python train.py --num_hidden_layers=14 --hidden_size=384 --n_experts=32 --experts_per_token=2 --d_expert=64 --d_shared_expert=192 --hidden_act="geglu" --moe_layers=[1, 2, 3, 4, 5, 6, 7, 8, 9, 10, 11, 12, 13] --router_score="softmax" --normalize_top_k=true --routed_scale=1.5 --balance_loss=0.00455 --balance_bias=false --n_groups=8 --groups_per_token=2 --shared_expert_gate=true --init_std_router=0.0154 --lr_router=0.00198 --vocab_size=32000 --norm="layernorm" --norm_eps=1e-05 --tie_word_embeddings=true --optimizer="muon_variant" --learning_rate=0.00997 --beta1=0.95 --max_grad_norm=1.0 --batch_tokens=65536 --max_seq_len=1024 --train_tokens=389400000 --max_steps=5942 --dataset="wikipedia_en"
Below are experts of layer 3 (counted from 0) of a mixture-of-experts language model. Rows are named gate (a neuron's input weights, with its number), up (a neuron's input weights, with its number) and show model dimensions 0-191. Each number is 50 + 10 x the weight over its row's rms, rounded and kept within 0 to 99.
Before each expert's rows: a language model's description of what the expert responds to. This comes from a sample of Wikipedia text that the model never trained on.

# expert 4
Name and word-piece endings
gate0:51 42 50 36 50 54 38 59 47 27 53 79 53 52 65 60 53 44 27 61 48 63 52 56 47 52 37 57 52 40 70 48 51 57 19 40 65 34 40 49 61 51 31 46 25 52 49 50 62 41 40 46 63 70 54 58 55 34 54 62 59 34 49 52 40 43 56 53 38 59 49 44 40 52 49 45 47 73 65 42 65 49 55 48 54 42 55 56 45 59 43 62 32 53 52 53 58 48 55 35 69 59 46 63 47 41 55 61 57 48 49 48 60 43 58 45 65 45 62 60 50 69 34 51 61 48 57 59 39 66 74 64 26 54 54 68 64 61 53 64 63 52 47 65 37 49 35 43 58 42 37 60 46 59 43 48 52 36 46 70 40 52 54 70 48 65 48 44 40 50 44 74 48 52 46 60 59 46 47 47 49 63 55 51 55 33 53 57 50 57 51 57
up0:40 41 55 52 57 48 45 36 69 53 49 53 37 52 48 32 53 61 45 51 51 53 56 73 55 53 76 66 63 36 64 60 48 57 50 42 42 34 76 24 58 51 53 62 47 45 53 52 66 40 37 57 39 48 58 52 55 52 58 45 47 64 65 41 65 42 52 56 66 57 42 52 59 38 43 59 48 47 36 40 40 49 54 55 89 50 50 67 55 48 47 26 69 38 37 35 65 42 45 56 50 59 53 52 67 50 29 58 47 47 50 49 39 32 46 58 61 32 58 61 53 51 60 57 42 49 52 60 53 48 54 51 53 51 62 47 50 54 54 56 46 48 33 37 52 54 71 56 53 58 58 62 30 59 54 49 37 75 57 45 63 59 59 46 52 49 36 47 43 37 44 46 57 23 16 54 48 44 41 42 47 40 35 50 49 59 55 58 54 57 58 49

# expert 15
Semicolons and sentence openers
gate0:58 49 45 37 47 68 43 46 47 44 56 53 42 53 44 52 50 64 51 46 41 55 53 53 50 40 47 63 30 62 55 38 41 65 53 39 70 52 47 67 54 39 45 45 51 49 39 58 47 44 53 50 56 38 39 52 49 54 52 49 67 43 55 56 49 43 54 52 53 48 47 56 37 44 50 53 47 60 66 54 43 61 48 57 57 50 56 42 66 34 45 40 64 60 46 41 49 57 52 43 54 29 36 52 40 45 60 73 47 59 63 63 73 50 38 26 47 52 62 61 38 47 36 59 70 56 39 57 46 36 62 49 41 50 69 54 59 44 63 64 40 67 49 60 47 64 52 52 56 57 55 50 52 73 66 39 51 57 43 39 47 64 33 44 41 57 57 47 70 43 55 61 53 48 35 52 52 53 50 41 42 56 30 45 56 54 59 46 36 56 62 49
up0:57 67 46 38 65 51 35 34 68 40 48 40 51 47 44 60 45 68 58 43 61 52 47 54 56 52 39 54 52 52 48 38 42 35 32 18 58 41 66 69 33 54 52 47 39 54 47 42 59 46 60 55 43 43 39 67 59 42 59 40 61 54 54 29 49 44 63 54 57 57 42 65 44 32 54 47 45 45 32 47 31 50 51 71 47 56 55 51 54 48 44 53 44 57 44 51 67 40 45 54 65 55 51 62 48 45 49 41 68 41 50 62 34 36 56 54 80 40 68 58 41 32 40 65 57 66 39 56 45 37 56 51 48 60 49 56 42 53 50 54 52 43 52 48 57 63 45 43 45 59 42 52 35 68 45 42 50 52 50 47 47 39 59 45 33 59 63 47 51 57 48 39 38 24 40 30 35 47 50 56 37 59 47 62 41 51 42 59 56 43 47 54

# expert 11
Foreign name beginnings
gate0:41 32 70 50 45 57 44 52 39 61 43 44 45 53 67 53 47 31 49 39 48 30 52 55 42 45 53 43 54 52 66 40 44 53 52 53 53 61 48 64 40 55 61 50 62 41 44 44 62 52 47 56 43 49 34 52 58 37 47 31 29 44 50 54 54 72 35 38 48 72 45 63 37 36 48 45 31 53 41 67 61 67 40 50 49 77 52 48 58 51 64 73 47 47 50 54 42 43 63 41 48 31 60 42 56 47 51 43 50 44 62 57 65 42 55 51 55 53 38 54 54 51 44 53 47 49 54 65 59 52 58 57 38 63 55 46 57 50 38 51 51 56 51 72 41 68 57 62 46 63 26 42 49 46 41 52 48 37 33 40 63 62 43 59 52 43 64 46 52 31 50 54 63 42 52 51 43 41 53 55 60 42 58 34 49 60 55 64 35 56 49 46
up0:27 48 34 73 47 53 48 48 48 46 58 57 43 42 50 59 54 37 56 45 46 50 26 53 54 58 36 41 60 39 55 48 59 46 53 40 44 75 47 52 52 61 49 49 45 40 31 66 52 51 50 50 55 58 35 38 40 48 48 51 37 56 59 45 35 30 37 42 57 42 44 59 53 57 44 51 54 46 30 49 51 53 42 67 57 49 36 33 54 54 58 53 47 41 39 51 63 57 44 62 47 41 57 55 37 57 52 64 53 45 51 46 38 56 54 46 42 62 77 47 44 55 66 44 33 37 56 56 45 50 56 68 61 50 32 48 33 54 54 66 47 42 50 53 53 51 35 34 38 51 51 57 44 42 48 43 70 52 36 48 35 37 57 44 56 58 46 62 55 43 38 62 43 55 55 57 42 38 40 54 48 40 71 42 25 61 57 60 59 54 61 54

# expert 28
To, from, directions
gate0:59 42 65 34 56 58 25 47 55 53 38 58 59 43 59 46 31 60 64 38 60 52 52 56 42 43 58 50 41 43 32 64 36 43 57 66 59 54 57 65 42 50 53 66 64 54 46 56 64 59 40 43 71 48 49 53 55 50 48 63 55 31 55 52 63 52 61 41 43 42 52 44 45 45 36 56 39 31 51 44 61 56 15 46 42 51 60 51 49 42 38 46 54 47 53 52 61 20 47 50 67 47 59 59 50 54 38 37 44 39 60 50 44 47 45 45 51 55 45 65 44 54 56 45 41 54 49 48 62 51 59 66 59 63 54 43 41 54 69 61 45 41 55 45 46 60 62 32 45 73 67 35 40 60 43 51 56 50 67 45 49 63 62 43 45 33 62 44 83 35 45 45 45 40 36 67 59 57 59 56 41 52 45 61 54 48 48 43 53 62 59 49
up0:57 40 62 32 37 68 67 42 48 51 45 58 59 37 74 44 43 75 61 48 43 58 47 52 45 40 35 68 52 56 60 40 27 55 70 52 52 58 47 51 61 48 59 39 72 55 39 54 36 35 50 58 51 51 32 71 44 40 47 52 38 50 34 47 60 42 44 52 48 41 55 42 56 43 67 46 31 33 33 38 64 46 25 36 38 50 46 68 43 39 69 43 67 52 37 54 54 40 44 49 50 49 45 58 34 50 45 48 54 47 46 65 51 52 61 55 68 35 51 67 38 57 45 46 52 47 50 60 58 60 46 60 58 50 45 48 64 36 52 40 47 53 48 56 43 53 63 44 65 46 49 60 43 40 53 60 40 61 66 59 61 52 49 37 36 53 50 33 73 59 52 51 49 63 44 40 52 50 36 55 35 45 50 47 50 43 47 56 36 39 44 57

# expert 1
Past copula, quotes, headings
gate0:26 64 60 37 44 64 45 59 27 47 36 54 45 62 65 36 48 44 47 40 56 49 62 56 67 41 55 34 43 54 30 53 47 50 45 35 48 39 58 60 61 46 51 35 51 47 49 39 57 56 51 49 57 43 26 50 61 48 56 33 56 56 57 52 41 61 55 57 47 53 54 37 55 57 58 48 49 49 62 54 42 46 55 44 44 58 50 44 56 47 45 54 45 70 56 67 60 60 45 73 20 46 48 30 65 48 54 55 64 62 41 47 56 46 46 54 51 46 57 50 49 46 36 50 32 49 53 55 43 50 48 59 45 38 53 58 62 56 47 56 57 32 48 51 59 64 53 41 51 60 40 74 60 57 36 53 41 33 41 62 59 54 46 57 49 59 59 56 55 34 53 43 57 59 48 68 50 41 60 71 50 66 39 55 52 40 43 55 41 61 46 45
up0:26 51 46 42 53 51 39 55 38 65 46 48 46 46 45 66 55 55 71 38 79 52 67 57 39 48 49 48 44 52 43 43 51 51 46 42 58 43 53 55 57 62 84 43 40 33 44 56 46 51 35 39 56 29 43 31 82 44 43 41 52 46 47 39 47 52 64 47 47 39 37 53 50 45 52 42 61 35 53 42 50 41 45 50 46 50 54 43 50 71 38 52 47 61 42 62 59 48 36 58 57 49 37 64 57 43 58 31 52 55 46 46 62 55 61 67 48 42 45 58 47 55 57 54 51 43 56 39 51 45 60 52 45 63 66 49 63 36 47 58 54 54 53 36 61 59 58 43 42 72 60 48 65 50 35 46 64 56 37 33 49 63 38 43 43 43 42 63 42 45 51 25 71 57 55 50 47 67 38 48 57 54 50 61 45 40 51 44 60 78 51 40

# expert 5
Section headers and initials
gate0:51 38 32 57 55 56 45 66 63 54 40 48 42 39 65 38 49 62 43 57 60 45 43 53 38 64 42 56 42 69 65 60 41 43 61 08 70 28 38 37 55 48 36 60 50 53 48 46 52 35 55 59 61 56 49 51 56 29 60 50 50 48 52 30 44 68 60 37 62 33 52 54 58 58 38 47 31 59 58 41 50 49 64 49 54 70 41 37 55 47 55 46 47 38 32 46 55 64 71 64 59 49 72 66 48 42 50 50 57 58 45 40 46 40 42 41 49 54 46 56 43 50 43 55 47 42 36 41 51 43 54 59 42 52 52 47 44 50 46 33 47 33 47 59 54 70 58 48 52 45 54 37 30 63 71 47 56 61 49 55 48 54 55 41 47 53 41 59 57 36 46 56 52 54 52 64 58 38 53 57 51 49 51 50 43 60 41 47 53 64 38 64
up0:56 71 49 59 52 44 33 54 62 55 26 59 46 67 40 51 48 54 48 48 49 59 31 47 51 54 48 42 37 47 61 39 54 57 74 59 64 63 41 43 41 62 53 45 54 70 49 42 41 52 43 54 32 41 41 57 63 38 68 49 31 55 48 50 48 61 46 42 63 64 65 60 48 46 30 52 57 55 40 60 56 56 55 38 49 51 42 62 34 38 53 39 36 31 45 47 58 73 45 36 42 58 59 57 54 34 36 42 43 52 61 56 56 81 54 64 51 46 33 61 39 43 45 42 36 47 43 54 56 56 45 69 49 37 52 62 32 41 51 53 50 37 53 50 49 35 48 68 50 45 50 55 38 54 32 50 39 53 42 58 62 45 49 54 51 49 32 46 56 57 43 50 50 41 30 56 53 60 50 51 46 54 39 43 62 29 47 45 34 60 52 36

# expert 18
Of and relational nouns
gate0:62 48 53 49 50 53 47 61 40 56 62 51 44 48 48 49 50 47 41 59 70 60 46 30 58 53 47 54 68 36 45 58 42 25 39 54 46 45 50 64 50 46 54 39 42 51 45 45 52 64 55 30 53 49 53 67 56 26 54 36 60 38 38 24 37 46 57 53 46 40 32 45 43 57 48 50 51 45 42 64 42 40 55 55 59 27 65 41 45 52 54 50 50 62 30 51 48 47 35 43 41 38 62 52 41 61 52 45 56 50 39 53 40 57 43 53 45 53 55 43 52 35 62 34 51 56 58 57 41 64 46 33 59 37 44 49 49 63 66 54 57 65 41 21 41 56 66 49 34 47 55 26 50 52 48 38 48 38 53 50 57 41 56 47 52 40 41 60 40 53 55 63 63 48 43 58 49 45 39 49 56 48 65 52 43 40 55 58 55 56 70 45
up0:50 49 52 47 38 66 62 56 42 49 47 43 44 59 53 48 40 38 60 63 38 30 52 42 52 52 54 36 32 55 47 55 49 53 44 45 45 70 64 41 55 51 60 65 41 58 34 47 39 38 58 55 50 47 43 51 67 53 46 53 45 54 60 52 59 57 45 58 41 44 73 42 72 36 73 56 53 57 61 50 62 48 59 46 44 50 60 62 44 46 38 45 51 53 53 62 62 40 51 43 61 48 49 36 47 50 45 31 34 39 60 49 54 37 39 29 34 47 46 59 43 54 39 83 37 36 62 37 49 33 57 59 34 62 50 65 45 36 54 62 40 58 50 51 39 43 53 56 46 37 43 55 59 39 61 35 39 38 50 46 51 35 47 52 52 39 60 44 55 49 55 38 45 46 42 54 79 45 41 44 46 61 49 39 59 55 56 63 73 47 37 48

# expert 26
Word-internal fragments
gate0:51 65 52 40 50 45 43 39 48 34 56 37 49 51 52 52 41 52 37 32 56 52 46 39 37 48 34 30 34 56 56 57 52 60 43 65 44 31 36 37 62 46 35 36 31 37 51 42 52 56 47 52 38 40 54 43 54 31 59 39 65 66 64 48 60 47 75 46 48 52 35 47 47 48 52 73 51 48 66 52 32 55 58 49 46 61 68 55 67 58 66 48 64 72 43 47 52 38 54 42 50 57 39 39 59 58 51 52 60 45 50 46 51 51 54 35 41 67 42 57 48 52 57 62 60 59 59 72 73 36 56 39 54 49 57 44 24 53 45 51 64 51 49 49 60 32 36 66 55 36 35 53 52 49 44 32 60 42 41 61 23 64 54 70 56 50 63 57 63 64 49 36 50 58 64 46 41 35 43 54 52 61 52 41 47 54 67 44 44 61 47 63
up0:48 64 51 48 50 55 40 56 40 59 48 52 57 52 66 43 40 57 55 41 61 48 53 52 32 53 42 42 50 44 27 46 58 50 56 48 54 28 78 46 47 62 59 65 50 36 63 36 55 50 60 46 40 52 51 56 52 52 66 44 64 44 54 55 58 44 53 46 44 66 41 53 70 52 57 69 46 47 44 61 53 52 79 61 70 49 47 55 46 56 45 50 40 44 29 44 47 45 66 44 52 53 49 49 48 54 51 45 59 49 38 37 50 59 51 48 60 59 55 58 65 48 47 60 48 54 52 48 54 42 30 55 43 56 44 35 49 59 57 42 34 60 53 51 40 55 70 38 56 60 42 45 55 60 44 48 50 46 40 49 48 47 45 56 34 46 35 32 64 51 41 52 72 46 27 38 59 52 51 53 45 50 33 47 72 45 71 40 44 35 31 43

# expert 3
Predicate verbs and adverbs
gate0:61 37 48 35 48 59 40 32 55 57 53 32 33 43 34 74 62 53 35 54 43 49 58 43 56 59 48 59 47 69 38 52 55 49 39 42 29 61 45 34 40 64 50 35 63 47 44 47 54 55 53 48 54 50 35 67 49 41 52 53 39 49 38 67 49 42 54 63 45 24 45 54 47 56 42 57 49 48 41 49 36 40 69 69 63 48 59 50 41 63 45 53 44 49 28 58 59 57 51 46 36 60 55 55 51 59 33 64 58 53 55 54 49 62 47 52 47 51 57 63 45 40 30 58 61 62 47 47 43 49 63 42 57 46 61 45 60 50 55 37 67 39 42 56 46 44 67 64 50 65 54 36 56 60 28 39 46 48 52 46 54 37 37 52 67 32 41 49 40 44 43 51 48 54 50 33 44 51 31 53 28 51 52 42 59 63 58 55 49 57 42 45
up0:65 53 53 41 54 57 48 50 52 42 52 61 52 48 37 81 57 36 60 40 28 65 56 61 54 40 46 38 53 59 39 53 60 56 30 60 50 45 48 48 46 56 37 54 63 57 59 38 43 68 39 39 35 46 55 41 56 36 42 49 42 58 43 64 53 52 30 53 48 47 33 55 51 45 47 54 50 44 47 34 52 70 66 65 50 49 46 54 50 35 49 47 55 58 55 55 50 62 55 30 52 48 52 45 32 38 66 38 51 49 48 65 51 38 49 52 47 49 53 48 54 41 80 40 34 36 43 47 39 53 43 37 47 51 55 77 37 49 56 54 62 65 61 45 57 57 62 49 75 55 38 49 66 30 52 59 27 53 35 56 55 74 48 22 34 64 53 46 33 65 52 37 53 43 58 34 42 48 51 38 64 47 53 48 63 49 34 40 31 38 63 39

# expert 31
Line breaks and spaces
gate0:54 50 49 43 50 54 54 57 56 64 36 53 51 58 52 66 45 50 39 36 50 49 36 52 31 48 49 45 39 36 53 59 51 48 50 77 48 71 50 52 31 63 59 26 49 46 53 60 28 30 54 44 47 45 38 59 70 42 48 46 55 45 47 62 32 44 45 57 55 59 47 60 35 42 49 41 58 42 38 71 54 56 46 54 50 40 61 52 49 41 40 60 49 61 54 37 46 54 35 52 47 57 67 50 60 59 52 57 20 51 47 49 36 45 52 64 79 48 56 45 51 39 48 45 60 62 66 40 55 37 55 42 49 66 57 51 65 61 45 54 39 52 55 39 38 59 48 50 53 31 50 66 57 47 63 50 76 41 45 47 59 48 58 56 54 59 56 63 50 52 56 55 40 36 60 44 47 49 47 33 53 64 58 48 50 62 65 52 52 57 61 49
up0:39 59 47 61 53 56 46 34 62 74 57 73 54 62 46 36 50 57 32 51 43 52 45 27 57 44 37 44 43 29 50 52 56 43 40 67 73 56 37 45 48 47 61 42 76 52 50 51 51 53 57 55 46 55 56 51 58 61 63 50 39 60 47 59 56 43 61 44 52 18 51 44 40 48 46 50 30 50 49 43 50 46 34 42 60 58 54 69 43 50 44 42 55 60 49 57 32 56 59 59 75 49 50 55 57 47 56 49 18 43 64 46 38 39 28 47 57 48 45 53 51 47 58 59 58 61 44 32 54 38 53 48 55 58 69 45 38 62 41 40 37 42 49 49 40 35 49 56 63 29 64 38 49 58 40 61 49 35 44 46 40 48 57 46 40 38 58 60 42 55 48 44 51 51 48 58 39 37 55 43 51 52 66 49 57 51 67 42 41 54 75 46

# expert 14
Mid-word suffix pieces
gate0:47 52 49 44 47 48 50 80 45 50 43 70 42 39 58 47 62 43 53 63 43 43 61 48 34 56 59 61 68 52 45 58 48 31 58 35 58 53 55 64 47 62 31 57 46 56 54 48 31 44 69 35 43 49 49 52 48 55 53 33 61 55 60 37 48 51 53 34 61 48 58 59 50 41 54 55 50 43 46 43 28 81 47 63 49 40 51 42 48 61 63 46 48 41 50 52 57 44 63 46 62 62 46 52 44 58 76 56 50 42 48 74 47 56 54 57 52 50 61 48 59 66 45 43 56 71 57 50 55 40 53 56 53 65 57 51 44 67 54 48 48 41 61 45 57 47 50 35 56 59 55 44 47 52 50 54 58 45 58 40 51 48 48 54 54 63 43 75 45 52 47 41 56 48 44 54 55 43 50 49 60 43 56 54 61 64 44 34 53 37 50 49
up0:48 46 62 60 40 61 27 49 54 68 53 71 39 58 69 55 44 42 45 53 50 53 51 55 35 64 45 53 40 46 57 52 58 68 39 53 55 48 55 49 50 62 46 45 64 69 41 45 57 59 51 70 45 49 39 59 47 38 58 56 50 64 48 51 44 44 53 54 34 37 63 58 39 48 56 62 52 56 55 47 61 34 50 55 38 45 42 48 48 49 43 46 35 54 47 55 46 54 67 69 45 42 50 55 39 52 64 63 36 57 35 50 70 48 47 39 43 45 50 56 64 65 58 70 49 50 36 53 56 45 48 46 53 53 37 34 60 41 62 34 47 51 74 65 64 60 44 56 38 57 48 50 32 41 53 73 60 37 60 41 51 44 54 52 44 45 48 51 66 34 51 33 57 49 57 47 63 49 40 38 53 56 62 50 54 59 54 46 57 54 58 47